Experts of a small language model: vocabulary 12027, 128 experts in each of 7 layers.
Below are experts of layer 2 (counted from 0) of a mixture-of-experts language model. Rows are named router (the router's row for the expert), down (a neuron's output weights, with its number) and show model dimensions 0-63. Each number is 50 + 12 x the weight over its row's rms, rounded and kept within 0 to 99.
After each expert's rows: a language model's description of what the expert responds to; "comes before" lists some tokens at least twice as common just after its tokens as in all text. This comes from a sample of Wikipedia text that the model never trained on. Tokens count by the router's weight.

# expert 41
router:53 58 47 51 36 16 66 56 72 57 59 35 52 74 58 46 31 48 58 56 54 40 57 42 43 45 41 44 49 55 36 52 58 48 20 35 46 59 66 47 52 83 48 35 44 51 70 47 26 39 42 24 46 52 59 48 55 51 60 71 42 47 57 47
down0:68 67 53 57 54 50 55 66 29 40 25 51 63 54 36 60 41 43 53 39 48 47 57 56 59 67 52 39 67 46 59 43 43 66 70 87 45 41 43 46 60 38 63 56 56 38 38 25 46 66 47 54 75 57 49 57 31 34 26 44 65 34 28 51
down1:48 78 47 49 57 50 39 58 37 60 48 52 59 26 50 56 71 57 40 57 51 40 37 69 41 75 24 50 62 59 44 55 50 47 47 21 34 66 68 57 48 61 70 56 38 50 64 56 58 33 45 55 53 52 32 46 45 44 20 47 55 45 67 51
down2:60 50 37 43 51 50 49 46 79 52 44 55 73 58 38 49 50 65 50 52 40 54 52 50 73 62 62 57 61 40 43 54 45 56 68 42 45 40 54 20 52 58 57 51 48 37 53 52 59 92 53 41 33 42 50 59 48 26 37 49 53 34 52 57
down3:58 59 63 56 49 52 71 43 50 34 45 55 21 29 25 34 50 33 61 41 33 48 31 56 78 40 57 41 53 61 48 65 71 61 65 46 56 49 43 57 49 41 54 58 59 46 52 43 62 48 37 43 58 45 56 64 33 48 61 49 54 60 36 66
down4:35 39 68 58 49 49 30 51 34 33 49 48 68 25 53 43 58 56 60 62 44 53 49 70 57 44 35 29 64 54 47 79 45 53 31 48 46 46 58 45 49 32 72 44 38 41 66 41 69 28 49 50 44 33 42 72 79 36 57 46 52 46 67 54
down5:54 66 54 38 42 71 56 71 43 51 61 60 60 31 51 50 23 56 53 53 52 25 33 41 31 37 38 56 65 35 34 44 44 52 36 32 46 68 40 46 57 48 69 34 57 50 50 44 26 55 36 52 50 63 52 72 34 57 57 62 72 61 62 63
down6:33 43 47 77 58 45 37 67 49 47 48 27 35 49 62 31 44 35 47 77 68 59 58 65 63 38 50 43 39 45 66 39 28 56 36 67 43 63 55 47 46 60 72 54 61 35 47 39 36 29 64 51 38 36 52 34 45 65 47 70 31 58 64 71
Place names. Country, state and city names, often after a comma or in tables, such as York, England, Pennsylvania, Germany.
comes before: ",", "\n", " |", " City", ".", " York"

# expert 21
router:38 40 60 52 55 31 57 44 70 39 60 41 46 46 50 39 33 42 46 69 52 36 70 37 55 49 56 50 58 50 37 37 47 59 45 61 49 33 61 52 56 64 19 36 53 51 72 63 37 38 50 55 27 56 68 54 58 51 66 71 45 50 31 38
down19:52 40 49 45 64 58 57 59 48 46 17 47 53 51 53 57 53 60 40 30 39 58 53 31 55 75 54 41 71 46 46 61 46 56 41 35 73 61 64 70 55 65 20 58 44 63 57 51 67 48 64 32 30 53 60 49 42 63 52 47 46 56 44 46
down20:40 42 57 43 78 59 47 55 33 40 32 52 59 21 43 35 51 56 48 32 61 30 56 34 38 70 49 26 49 56 47 38 40 56 44 46 69 38 39 37 57 50 44 43 53 56 55 49 55 51 61 82 41 44 23 34 48 44 48 56 69 37 63 59
down21:47 40 56 54 60 36 50 68 50 53 53 54 44 50 45 53 27 45 67 21 59 58 60 38 46 64 26 53 52 36 38 49 32 63 52 47 54 51 58 58 53 47 61 39 41 56 64 36 49 58 59 49 61 50 45 51 63 61 61 40 20 66 38 43
down22:46 20 48 18 66 47 55 34 50 33 31 36 59 39 62 38 38 72 45 41 60 34 42 52 62 67 77 40 52 60 34 57 64 35 82 59 62 65 71 48 44 41 50 43 49 54 65 45 57 46 54 59 39 52 45 48 47 65 48 57 61 46 59 67
down23:45 35 39 32 53 51 64 51 39 42 57 42 65 49 48 66 60 47 40 43 39 44 55 78 54 58 48 39 73 66 32 55 46 45 49 39 59 54 53 47 77 51 58 60 59 63 60 48 32 50 43 47 56 50 54 40 51 54 49 69 20 34 47 35
down24:34 52 37 47 45 61 50 53 35 45 48 44 56 58 50 69 64 52 57 46 60 45 56 49 42 51 33 30 44 44 55 57 39 36 47 57 58 51 45 35 99 64 55 59 53 37 37 49 42 76 68 64 59 60 28 58 44 56 34 46 45 64 30 47
down25:50 46 57 32 29 56 47 66 35 41 42 37 60 21 57 61 46 46 40 41 70 45 49 65 57 68 69 50 33 50 30 55 53 36 59 50 59 49 42 50 56 37 71 36 47 56 60 45 55 40 38 72 55 55 44 41 33 59 53 55 78 53 52 70
Single digits in data. Single digits in tables, money amounts and coordinate decimals, often after a dot, comma or space, e.g. 39.7, $7,825, 5.
comes before: " |", "–", ".", ",", ";", "%"

# expert 11
router:41 43 47 39 52 41 62 56 86 50 58 50 56 63 70 38 12 58 67 48 51 56 58 36 37 58 47 33 48 59 49 39 57 66 48 50 44 51 75 52 63 76 43 47 40 37 66 36 60 34 51 32 44 27 62 51 54 54 56 66 43 41 17 61
down0:60 48 44 34 48 50 59 65 35 48 42 45 42 63 39 62 72 68 72 53 69 38 47 53 56 33 65 60 44 40 61 51 58 43 49 32 57 57 40 67 55 41 48 54 45 54 35 60 52 29 48 52 53 60 35 68 27 48 50 34 60 55 56 45
down1:39 39 55 53 54 42 37 38 35 56 64 40 56 40 52 29 44 48 41 60 57 52 43 39 63 45 49 48 57 62 28 52 53 33 48 39 57 53 42 31 53 59 55 39 52 55 61 34 39 40 56 41 40 38 58 68 80 52 54 45 41 34 44 51
down2:47 42 26 51 60 42 58 34 43 57 30 33 65 64 46 41 52 41 37 30 52 38 35 50 45 64 54 43 65 26 53 81 50 41 56 60 62 41 42 58 38 22 31 54 59 63 36 60 31 43 50 44 52 61 49 65 37 55 71 51 54 48 52 54
down3:35 32 64 43 64 74 49 48 69 71 40 59 49 52 64 41 45 68 57 41 43 44 61 47 39 60 66 37 37 41 54 43 51 57 36 60 57 30 56 51 45 29 70 58 49 47 53 61 68 46 48 86 38 50 52 43 33 48 39 40 63 47 58 60
down4:47 46 43 58 54 27 50 69 61 30 75 50 50 60 63 40 57 39 28 60 51 50 48 69 68 30 58 55 35 47 76 49 52 63 72 62 57 43 42 50 38 45 63 54 54 73 51 30 43 43 40 54 55 54 40 71 62 52 41 43 48 40 65 54
down5:60 61 28 59 35 50 72 44 46 67 37 37 30 46 49 51 67 57 41 40 51 41 71 45 40 36 36 46 36 41 55 47 36 47 53 55 47 46 31 54 61 59 56 32 54 64 61 61 54 50 38 38 54 50 40 60 51 41 22 49 45 61 61 61
down6:57 56 32 52 60 30 56 57 61 28 50 41 35 62 42 61 67 26 56 45 48 37 54 37 71 30 55 45 38 15 53 54 49 44 67 61 50 52 33 68 69 51 57 63 47 45 44 46 59 59 39 66 53 41 59 50 59 40 49 40 32 30 62 48
Section heading closers. Closing == or === markers of Wikipedia section headings and the last heading word, e.g. career, Biography, Discography.
comes before: "==\n", "-", "The", "\n", "===", " ==\n"

# expert 47
router:49 43 49 61 54 29 58 43 90 63 55 61 60 71 39 51 51 45 47 61 18 47 65 40 50 55 35 48 76 49 45 29 47 58 47 23 53 52 75 45 47 86 40 35 56 28 62 49 38 38 37 38 37 54 56 57 45 61 53 53 50 43 34 46
down0:59 73 42 77 43 23 58 49 49 47 55 24 58 43 73 46 45 56 49 47 43 43 50 60 58 41 47 65 49 34 41 62 33 57 69 63 61 58 49 73 55 45 29 59 57 56 41 51 48 43 52 78 58 53 38 37 57 58 63 32 60 52 45 50
down1:45 29 57 16 47 57 42 57 45 56 52 43 58 43 38 51 56 32 54 52 58 45 69 54 27 43 18 19 64 60 44 66 52 58 58 52 47 36 37 55 33 50 61 38 47 58 49 39 28 67 46 38 46 35 56 55 42 42 57 57 60 37 48 58
down2:41 76 52 56 54 57 49 43 44 75 40 64 47 44 88 66 43 46 31 51 40 22 25 30 50 52 53 36 46 46 73 40 53 68 40 62 50 39 49 62 56 50 36 71 36 46 51 64 56 48 71 40 58 53 65 61 42 59 44 48 48 65 59 61
down3:66 66 51 54 48 54 53 49 11 30 52 62 35 42 47 09 57 31 48 73 48 44 55 31 47 46 63 54 52 65 38 53 58 41 57 46 51 44 47 61 45 59 53 26 44 47 42 33 37 15 51 40 58 62 53 53 47 47 56 61 49 83 77 61
down4:36 37 66 47 48 48 64 57 37 53 47 50 38 46 52 43 64 67 38 39 34 50 32 56 52 57 31 61 39 66 37 64 42 52 46 46 21 32 61 43 33 34 37 48 63 51 36 37 52 34 51 34 35 59 39 58 50 33 63 12 52 63 76 45
down5:50 39 57 69 49 65 58 60 51 67 37 32 50 48 28 49 37 67 33 38 38 47 63 52 27 83 49 49 62 48 51 58 50 47 51 43 64 42 52 45 28 66 53 57 40 48 48 51 41 33 52 67 27 59 56 52 43 31 47 39 43 50 70 54
down6:63 50 43 66 62 72 53 45 50 52 51 64 37 25 51 50 37 27 57 58 56 45 40 48 38 54 74 38 47 36 41 57 32 45 78 63 64 48 72 57 34 40 42 37 59 74 65 48 53 51 44 47 65 43 38 59 53 47 34 59 62 55 39 47
Arts and media nouns. Nouns for creative fields and works, such as film, music, song, character, book, television, director.
comes before: " of", ",", " and", " in", "\n", " by"

# expert 2
router:47 49 38 44 60 35 57 48 81 51 44 49 52 57 45 47 28 33 56 51 51 43 61 45 39 32 48 44 67 39 46 46 67 58 56 40 49 39 73 65 55 72 49 37 55 47 54 32 48 43 44 49 33 48 75 52 50 59 61 57 31 42 34 52
down0:51 66 45 43 44 51 37 59 51 56 40 61 54 57 36 53 52 74 63 31 35 45 36 51 42 50 51 49 45 46 42 36 57 70 31 25 51 65 46 40 54 33 67 60 32 35 52 44 54 68 68 64 46 49 40 46 56 66 28 50 63 45 61 45
down1:49 36 55 39 49 60 52 40 43 37 45 37 51 69 45 56 42 51 48 52 50 43 51 49 49 32 36 47 53 45 66 55 56 41 53 51 46 51 46 76 41 71 25 54 72 43 55 50 54 65 45 62 48 55 63 62 49 60 50 62 46 41 60 48
down2:41 36 63 34 62 43 39 35 54 33 44 51 42 54 74 47 77 52 45 33 45 46 38 51 64 71 60 46 59 58 55 39 31 48 52 62 43 33 48 53 58 61 65 59 59 92 42 70 48 71 57 58 52 65 53 55 30 44 47 45 52 45 71 47
down3:23 55 67 42 47 53 39 36 62 43 43 48 44 57 34 47 60 29 62 32 62 49 50 35 48 53 48 67 55 69 77 43 50 58 76 49 46 54 57 46 54 30 72 57 55 67 48 47 45 51 56 52 47 39 50 46 55 52 81 36 38 66 48 59
down4:58 49 33 20 59 62 55 58 54 59 26 70 49 37 63 63 57 58 48 57 41 67 46 38 38 39 50 43 28 55 51 52 21 65 62 48 42 50 43 49 50 54 31 60 51 63 57 55 41 48 44 62 42 54 33 40 41 45 76 42 57 53 48 69
down5:41 74 64 52 31 67 49 56 25 42 66 44 44 29 69 48 24 32 47 54 43 47 55 65 43 58 60 48 55 48 39 21 51 55 52 36 53 29 40 41 36 59 48 54 64 47 46 37 52 69 42 39 63 32 46 59 74 58 47 56 34 52 74 57
down6:40 62 64 51 66 59 37 43 63 67 38 41 32 41 59 34 40 21 45 45 71 51 35 55 70 52 42 52 45 54 21 70 59 60 55 72 34 41 51 29 38 57 60 69 31 24 42 42 57 61 46 61 28 45 66 51 49 61 40 47 34 43 41 52
Common count nouns. Common nouns after an article or ordinal, mostly time and sports units such as season, year, time, game, team.
comes before: ",", " of", ".", " in", ".\n\n", " was"

# expert 27
router:44 42 62 37 40 30 64 36 61 40 53 53 49 60 48 42 26 32 48 58 29 37 46 38 36 60 38 46 69 53 52 47 63 62 46 32 49 50 64 58 53 68 11 45 54 41 46 44 50 57 54 43 36 37 66 45 67 54 56 72 40 37 44 42
down0:46 47 65 54 61 74 43 35 53 61 48 47 43 38 58 56 46 63 34 46 43 39 52 71 49 48 30 48 42 65 64 43 46 40 29 40 49 62 55 52 76 46 49 58 43 42 57 70 54 66 43 59 48 37 47 51 49 52 56 72 41 54 60 58
down1:51 48 60 24 45 66 54 44 23 29 53 35 53 33 47 65 30 48 67 66 69 49 48 56 52 25 61 57 52 41 54 51 71 70 42 72 77 53 64 49 38 41 58 34 38 57 50 60 56 55 28 63 40 44 60 66 53 30 61 59 73 55 48 43
down2:42 46 43 39 67 66 61 59 52 37 45 61 48 22 45 47 42 62 65 33 63 46 58 48 57 72 35 71 61 51 66 70 35 61 52 45 56 62 42 40 35 63 42 32 58 34 49 48 53 40 31 63 28 54 45 53 41 22 52 31 57 69 56 36
down3:41 28 55 54 55 62 41 45 42 64 60 38 45 50 47 54 36 44 54 39 30 47 34 33 32 27 64 50 65 41 60 49 64 26 47 45 52 42 50 39 60 55 49 57 42 57 55 57 40 51 58 76 51 49 43 54 68 50 60 44 83 41 50 64
down4:63 56 46 53 56 54 61 57 54 35 52 45 58 47 57 44 51 59 59 44 47 42 32 61 52 48 45 53 55 53 65 15 67 56 22 42 61 39 44 49 57 57 60 73 33 54 48 58 60 57 47 83 59 27 45 60 54 52 64 71 47 45 54 36
down5:69 44 49 51 49 49 58 61 46 76 60 49 34 55 30 45 41 63 58 71 45 72 40 42 65 51 51 57 36 10 27 57 58 28 61 40 56 55 42 58 60 42 51 54 51 40 80 42 45 64 47 42 53 41 64 71 34 50 40 50 31 66 46 46
down6:60 40 54 46 45 46 50 44 39 41 56 62 43 36 42 21 62 54 28 51 47 41 54 61 17 62 63 70 32 59 43 54 44 55 39 68 57 37 54 58 25 60 28 53 66 62 46 62 41 59 58 55 79 39 44 33 55 55 48 41 57 47 55 33
Mid-size number tokens. Two- and three-digit numbers from 20 to about 180, as day numbers, leading year pieces, counts and coordinates, e.g. 22 February, 1456, 27 hits.
comes before: " |", ".", "°", ",", "th", "–"

# expert 23
router:48 38 52 45 36 44 51 65 85 55 56 47 55 71 46 35 38 39 59 70 33 69 57 53 59 55 53 54 58 33 51 49 54 61 44 42 53 58 60 44 62 74 16 41 55 43 67 38 53 54 51 37 54 46 59 46 48 54 67 63 27 37 30 34
down0:45 75 64 59 66 70 56 46 44 53 53 72 55 37 51 59 46 15 52 39 55 45 49 61 58 63 39 43 63 57 54 58 52 31 49 50 40 63 57 43 35 54 53 55 53 47 29 52 31 41 58 21 45 30 29 48 65 64 61 62 21 43 47 43
down1:61 56 50 33 51 57 53 50 47 49 59 56 49 46 55 63 36 42 57 64 34 59 50 42 50 42 76 46 55 40 57 37 60 26 59 76 64 19 50 42 25 67 70 48 26 38 38 41 58 56 55 61 45 32 50 45 49 55 45 46 54 37 51 33
down2:46 46 44 31 59 66 33 45 29 41 70 47 70 55 50 42 48 61 69 43 46 39 72 38 48 43 72 48 69 51 57 60 43 51 61 67 41 44 44 58 72 54 44 54 48 42 57 71 60 44 55 58 76 38 42 54 58 23 53 31 41 50 51 54
down3:51 40 59 38 30 45 55 41 55 47 39 59 50 56 49 61 60 65 29 58 42 54 49 57 45 47 55 58 47 38 28 34 13 51 38 38 31 30 59 40 39 52 51 59 51 38 46 81 37 39 61 56 78 70 56 29 52 47 49 48 33 64 54 58
down4:63 53 59 52 78 39 40 56 54 55 42 49 57 32 43 44 54 47 47 32 61 42 41 77 48 62 50 48 44 55 52 49 58 35 32 44 54 54 45 28 44 67 61 47 62 71 57 52 48 42 71 64 46 63 37 36 53 55 66 40 39 44 39 43
down5:52 57 46 39 74 46 56 58 58 28 34 45 48 44 76 67 57 38 49 43 55 38 47 52 39 77 31 47 88 42 64 63 36 41 47 61 76 52 51 66 43 67 40 47 62 58 45 47 31 56 52 60 53 39 54 55 36 46 41 44 64 39 47 54
down6:74 48 45 57 51 62 60 41 51 67 39 43 54 43 57 52 63 39 37 54 43 46 57 50 51 39 43 38 50 50 81 41 55 70 45 42 27 49 45 50 41 58 35 45 30 35 40 56 59 57 43 46 62 36 40 59 46 74 39 41 40 54 59 58
Table cell separators. Pipe characters dividing cells in Wikipedia tables, mostly right after numbers, dates or ranks in sports, election and episode lists.
comes before: " ", " \"", " —", " MF", " DF", " +"

# expert 58
router:33 53 58 57 61 30 50 43 65 54 59 42 40 70 53 47 32 45 59 53 38 64 59 43 58 67 33 54 66 34 29 52 58 48 59 49 46 62 58 47 48 72 34 43 47 47 48 61 35 65 41 25 39 37 65 55 61 54 56 78 33 58 34 42
down0:56 68 43 46 69 61 45 68 52 66 45 45 58 55 67 63 29 58 46 43 44 49 45 66 57 48 63 81 71 47 66 53 45 51 52 61 66 65 60 31 52 41 68 44 54 48 34 50 45 36 48 34 64 51 35 50 36 57 35 36 39 40 39 21
down1:56 85 54 39 60 45 52 57 42 34 47 85 42 41 73 46 59 71 59 62 44 45 53 57 60 47 52 51 76 38 54 36 46 46 54 61 36 36 26 62 56 43 73 61 52 53 49 33 44 66 32 32 57 45 37 48 55 29 24 45 48 39 51 41
down2:41 69 46 55 47 56 45 56 56 47 67 47 74 42 57 51 48 19 36 41 65 40 51 62 33 70 54 79 21 56 71 44 68 68 68 50 50 55 59 48 63 40 55 69 67 38 55 53 42 28 42 50 63 46 48 60 54 46 54 59 56 74 55 59
down3:49 45 38 59 36 83 67 48 39 57 39 56 59 35 62 52 48 53 49 48 57 44 60 50 56 30 78 39 42 41 51 50 39 80 53 35 45 59 38 58 37 57 50 25 33 44 37 63 52 49 69 60 59 69 37 66 31 30 52 57 32 60 56 58
down4:42 69 53 46 59 63 49 41 51 55 51 65 64 45 41 41 67 50 46 34 50 48 54 47 53 57 43 59 46 48 47 50 47 42 55 65 51 28 32 80 55 53 55 56 66 52 50 72 52 54 53 59 21 29 39 36 44 47 27 37 51 49 66 56
down5:22 63 77 59 69 48 49 33 64 35 36 49 51 53 48 56 36 51 65 53 33 35 65 43 37 70 46 49 43 43 46 31 53 58 42 45 57 54 50 55 78 61 20 50 46 47 37 52 30 50 58 50 64 45 50 61 55 36 31 45 50 41 52 38
down6:65 44 46 44 50 66 49 58 45 51 47 47 78 52 24 50 66 41 53 38 65 32 43 54 39 49 34 59 49 47 63 50 72 49 51 42 41 47 43 27 69 37 45 37 42 72 83 39 36 47 38 44 49 32 33 58 50 45 49 48 57 48 70 62
Present-tense copulas and modals. Present-tense is, are, may, can, does after a subject in descriptive text, often species or places; also word pieces right after an article's title letter.
comes before: " a", " be", " not", " an", " also", " located"

# expert 49
router:42 60 52 41 53 42 66 47 68 45 55 57 55 62 52 36 22 46 45 62 35 48 67 20 46 43 51 33 72 42 37 34 59 51 50 52 34 29 49 54 41 76 40 48 56 49 52 56 49 37 74 47 26 43 66 53 44 55 70 54 38 46 39 68
down5:58 61 26 65 63 51 57 40 53 53 50 40 60 46 54 47 51 47 61 55 50 68 53 54 37 36 69 64 48 39 41 51 53 61 52 45 59 38 48 33 57 59 54 61 40 47 61 36 55 53 35 47 50 18 56 37 29 49 66 66 51 82 78 64
down6:66 49 43 68 44 55 50 48 70 66 48 64 77 48 28 43 38 47 55 45 55 66 54 48 68 39 40 65 47 40 41 37 55 51 26 48 35 47 46 50 33 47 45 45 43 38 42 36 44 66 43 43 51 41 44 52 45 56 48 43 24 44 72 74
down7:46 51 57 32 27 62 40 51 39 50 41 31 61 53 63 38 49 35 45 38 56 66 61 51 44 51 48 37 50 57 54 62 41 55 52 56 53 56 38 64 80 27 51 37 80 32 34 55 32 38 51 46 48 37 37 63 37 46 40 30 49 51 44 75
down8:50 57 40 53 52 52 40 67 32 41 35 63 45 53 53 67 27 49 38 50 58 59 53 35 36 61 41 52 42 32 79 55 50 66 61 66 69 28 41 60 46 60 39 67 59 33 49 58 48 48 51 66 56 49 46 46 70 48 64 16 73 53 79 63
down9:62 83 26 69 48 57 61 47 54 42 64 46 33 60 52 43 61 48 36 33 58 49 31 44 52 53 57 22 51 58 31 55 51 43 51 56 43 54 51 57 52 51 42 15 42 51 51 30 24 45 76 43 67 38 69 57 36 54 49 45 55 68 58 53
down10:42 47 52 61 51 60 52 46 59 48 44 74 59 55 62 48 42 46 57 26 51 25 33 59 48 50 55 48 58 56 62 46 58 53 35 26 43 47 62 45 47 37 53 35 61 48 58 18 65 48 60 30 49 59 30 40 26 51 40 50 82 51 58 53
down11:44 33 75 38 72 54 60 54 60 65 54 55 41 41 45 58 44 31 38 45 38 42 54 66 71 67 38 61 53 36 47 46 26 32 54 52 51 48 54 18 47 52 32 47 37 80 48 47 43 66 48 56 30 48 45 60 49 46 50 32 37 32 57 59
Noun-forming suffixes. Suffixes that finish abstract nouns, such as ion, ation, ment, ity, ors, as in secretion, payment, progression.
comes before: " of", ",", " to", " and", ".", " in"

# expert 18
router:44 42 56 51 41 47 57 45 96 58 54 43 44 71 55 42 37 48 40 61 42 40 68 43 47 44 50 34 59 27 54 44 65 60 51 33 46 52 82 50 49 60 17 35 61 31 43 46 44 59 46 43 50 60 65 43 40 63 62 59 44 45 42 31
down0:46 46 66 38 62 64 42 60 39 43 41 43 39 38 50 67 39 49 36 44 55 35 62 52 20 53 67 43 47 46 61 52 52 42 65 33 36 58 29 54 68 56 45 49 55 61 63 49 51 55 25 37 70 37 55 58 61 45 55 42 49 43 44 39
down1:41 65 63 44 50 57 61 43 45 62 27 62 32 41 50 63 76 67 31 47 70 39 41 56 40 46 47 62 58 27 42 61 33 49 28 55 26 53 54 37 58 62 51 46 59 47 65 54 45 35 56 54 49 65 47 57 71 49 55 52 65 48 43 41
down2:71 56 36 58 67 70 52 28 46 50 51 30 44 61 58 60 43 33 43 38 43 50 53 36 35 53 35 72 59 36 53 72 32 65 45 59 41 45 52 61 58 48 48 65 60 49 60 76 59 53 22 49 60 50 44 68 33 69 38 33 62 42 55 42
down3:45 53 55 41 48 73 53 56 46 76 55 63 50 37 40 30 33 55 42 50 59 52 53 51 46 22 49 74 38 67 66 54 39 37 46 53 65 48 42 36 46 62 54 63 59 43 38 43 45 42 56 42 36 28 45 37 53 67 45 52 45 49 53 42
down4:59 48 60 43 32 46 58 49 39 42 50 75 42 53 40 35 56 46 29 42 51 85 47 61 49 42 62 53 35 48 39 33 40 66 42 54 35 52 58 38 37 35 60 58 39 57 61 41 30 47 65 39 76 51 46 44 62 38 49 48 52 51 56 60
down5:67 57 44 60 43 62 68 63 46 61 31 73 50 40 68 48 69 51 40 47 35 64 64 38 43 47 35 48 57 53 53 56 25 66 34 37 49 62 72 50 47 62 39 67 48 38 36 61 64 40 62 49 68 49 51 38 43 41 43 55 55 49 30 46
down6:77 44 40 70 38 41 50 57 35 32 70 59 36 56 39 64 43 50 41 44 42 84 53 55 60 57 72 41 37 47 46 25 42 59 48 36 28 32 49 57 39 41 63 57 41 70 56 67 52 56 65 49 61 51 38 48 58 45 44 31 53 59 55 58
Mid-row table separators. Pipe and semicolon separators following numbers inside sports statistics tables, such as goal differences and points columns.
comes before: " ", " —", " +", " −", " .", " —;"

# expert 44
router:21 45 53 67 53 48 67 45 53 59 70 66 50 49 42 31 40 40 43 53 37 50 64 42 36 38 47 45 49 58 53 46 62 44 56 46 35 58 60 54 64 68 11 39 51 49 60 43 34 45 39 28 55 57 60 56 44 49 52 68 29 39 48 51
down0:62 51 60 39 56 66 46 26 33 37 46 45 61 64 35 16 48 42 39 57 55 31 37 75 40 54 45 64 50 50 35 41 42 60 54 29 40 35 59 66 43 48 42 67 44 53 41 58 62 69 46 77 66 42 48 53 48 41 40 47 76 42 60 43
down1:46 52 53 50 65 82 51 45 38 58 44 58 54 60 66 62 55 42 64 33 24 53 41 59 62 53 53 56 56 62 38 50 59 33 64 52 69 70 57 54 34 46 32 39 58 54 35 65 49 64 34 48 70 51 51 57 54 52 50 33 59 71 47 61
down2:53 46 37 56 58 66 51 40 51 50 35 51 50 57 57 34 71 29 36 32 47 63 50 35 43 44 35 58 53 37 47 48 29 78 62 38 38 68 47 65 60 46 61 28 27 46 45 52 56 52 71 29 53 33 42 65 42 43 46 56 27 44 64 65
down3:43 59 44 39 54 73 40 62 51 46 77 27 67 37 27 51 32 47 77 55 56 58 41 38 59 27 55 45 63 60 26 43 73 53 30 43 64 58 48 44 60 62 50 37 51 76 68 68 79 49 45 47 54 43 48 52 39 46 30 24 49 49 60 64
down4:47 50 65 47 49 52 24 64 44 36 38 59 60 51 51 46 51 58 62 41 57 64 74 60 54 51 39 47 55 55 71 53 31 71 32 26 30 45 52 44 55 71 59 47 44 45 30 31 30 32 45 45 52 64 71 55 67 46 56 29 48 30 72 54
down5:68 45 48 30 68 66 42 44 60 57 43 37 48 34 47 40 51 40 46 33 53 30 41 52 67 27 71 63 31 49 53 54 73 56 51 79 55 68 41 35 32 55 29 45 38 74 50 61 59 37 59 43 57 49 39 53 55 55 66 40 48 59 54 55
down6:64 54 27 53 63 78 42 34 52 56 36 53 65 34 57 43 30 61 67 39 71 64 37 65 55 74 43 64 58 38 62 62 64 75 68 66 40 41 34 46 44 35 51 55 56 47 45 34 52 31 50 59 35 66 30 38 56 52 45 39 57 29 62 35
Table cell separators. Pipe separators in wiki tables, especially election results with Party, Candidate and Votes columns, plus bullet points in infoboxes.
comes before: " ", " %", " Votes", " Total", " —", " Candidate"

# expert 3
router:45 42 55 49 38 39 50 54 64 55 43 58 40 71 50 32 21 35 62 63 31 53 60 41 37 46 52 43 46 29 40 39 53 54 47 28 47 57 63 46 46 79 35 30 44 49 44 36 34 50 53 43 34 52 69 54 64 64 58 81 40 44 35 48
down0:41 57 37 50 39 42 53 34 53 46 34 37 34 42 49 49 60 20 51 51 52 53 61 30 45 41 38 52 72 79 49 41 66 66 49 51 54 66 69 52 42 64 50 50 54 28 74 60 26 51 41 39 44 55 80 54 29 33 39 63 58 45 70 54
down1:57 46 44 59 49 47 39 44 50 38 55 45 60 46 58 60 41 33 53 38 55 36 74 46 27 45 40 42 46 72 61 51 77 49 65 39 43 53 44 63 34 60 46 56 42 62 59 57 25 31 51 55 44 49 29 50 14 52 53 56 70 58 68 60
down2:37 33 38 28 47 67 49 60 51 35 35 36 46 40 67 67 73 36 46 64 48 43 54 61 46 46 56 34 57 47 60 50 58 44 42 38 53 52 45 47 58 54 39 64 49 82 57 36 42 39 68 43 67 32 60 46 70 43 38 52 68 52 53 63
down3:58 54 63 55 57 69 41 43 42 56 55 39 42 47 31 44 47 49 74 39 67 48 24 51 65 29 50 49 38 35 41 52 48 56 38 70 61 45 45 42 44 54 55 35 37 30 31 51 44 69 60 56 35 43 52 51 66 65 62 36 76 64 46 53
down4:45 50 49 39 55 37 51 53 39 38 47 42 48 49 63 46 40 33 45 81 55 43 56 48 52 57 42 54 41 43 44 48 40 44 53 45 48 49 62 70 50 38 62 48 37 48 63 53 46 26 42 38 74 39 55 51 58 44 57 70 52 70 69 63
down5:33 48 22 56 56 54 80 53 43 39 42 49 55 45 71 44 42 34 52 70 35 43 60 53 51 39 66 59 63 53 44 33 53 63 47 37 55 54 63 65 43 60 49 64 55 53 62 55 63 50 47 49 50 43 69 53 36 33 62 74 48 52 71 55
down6:39 46 37 44 47 57 74 49 63 48 41 41 65 64 55 41 38 56 33 45 51 45 29 31 51 58 48 59 48 46 62 52 60 61 49 30 45 37 53 56 30 55 77 66 62 39 57 53 50 36 33 41 54 54 35 53 38 64 61 46 35 53 53 49
Trailing number pieces. Digit pieces continuing a longer number, such as decimal coordinate digits, catalogue numbers, times and scores, e.g. 1365|32, 83.9|31, 5:00.
comes before: " |", "′", "%", " |\n", ".", "°N"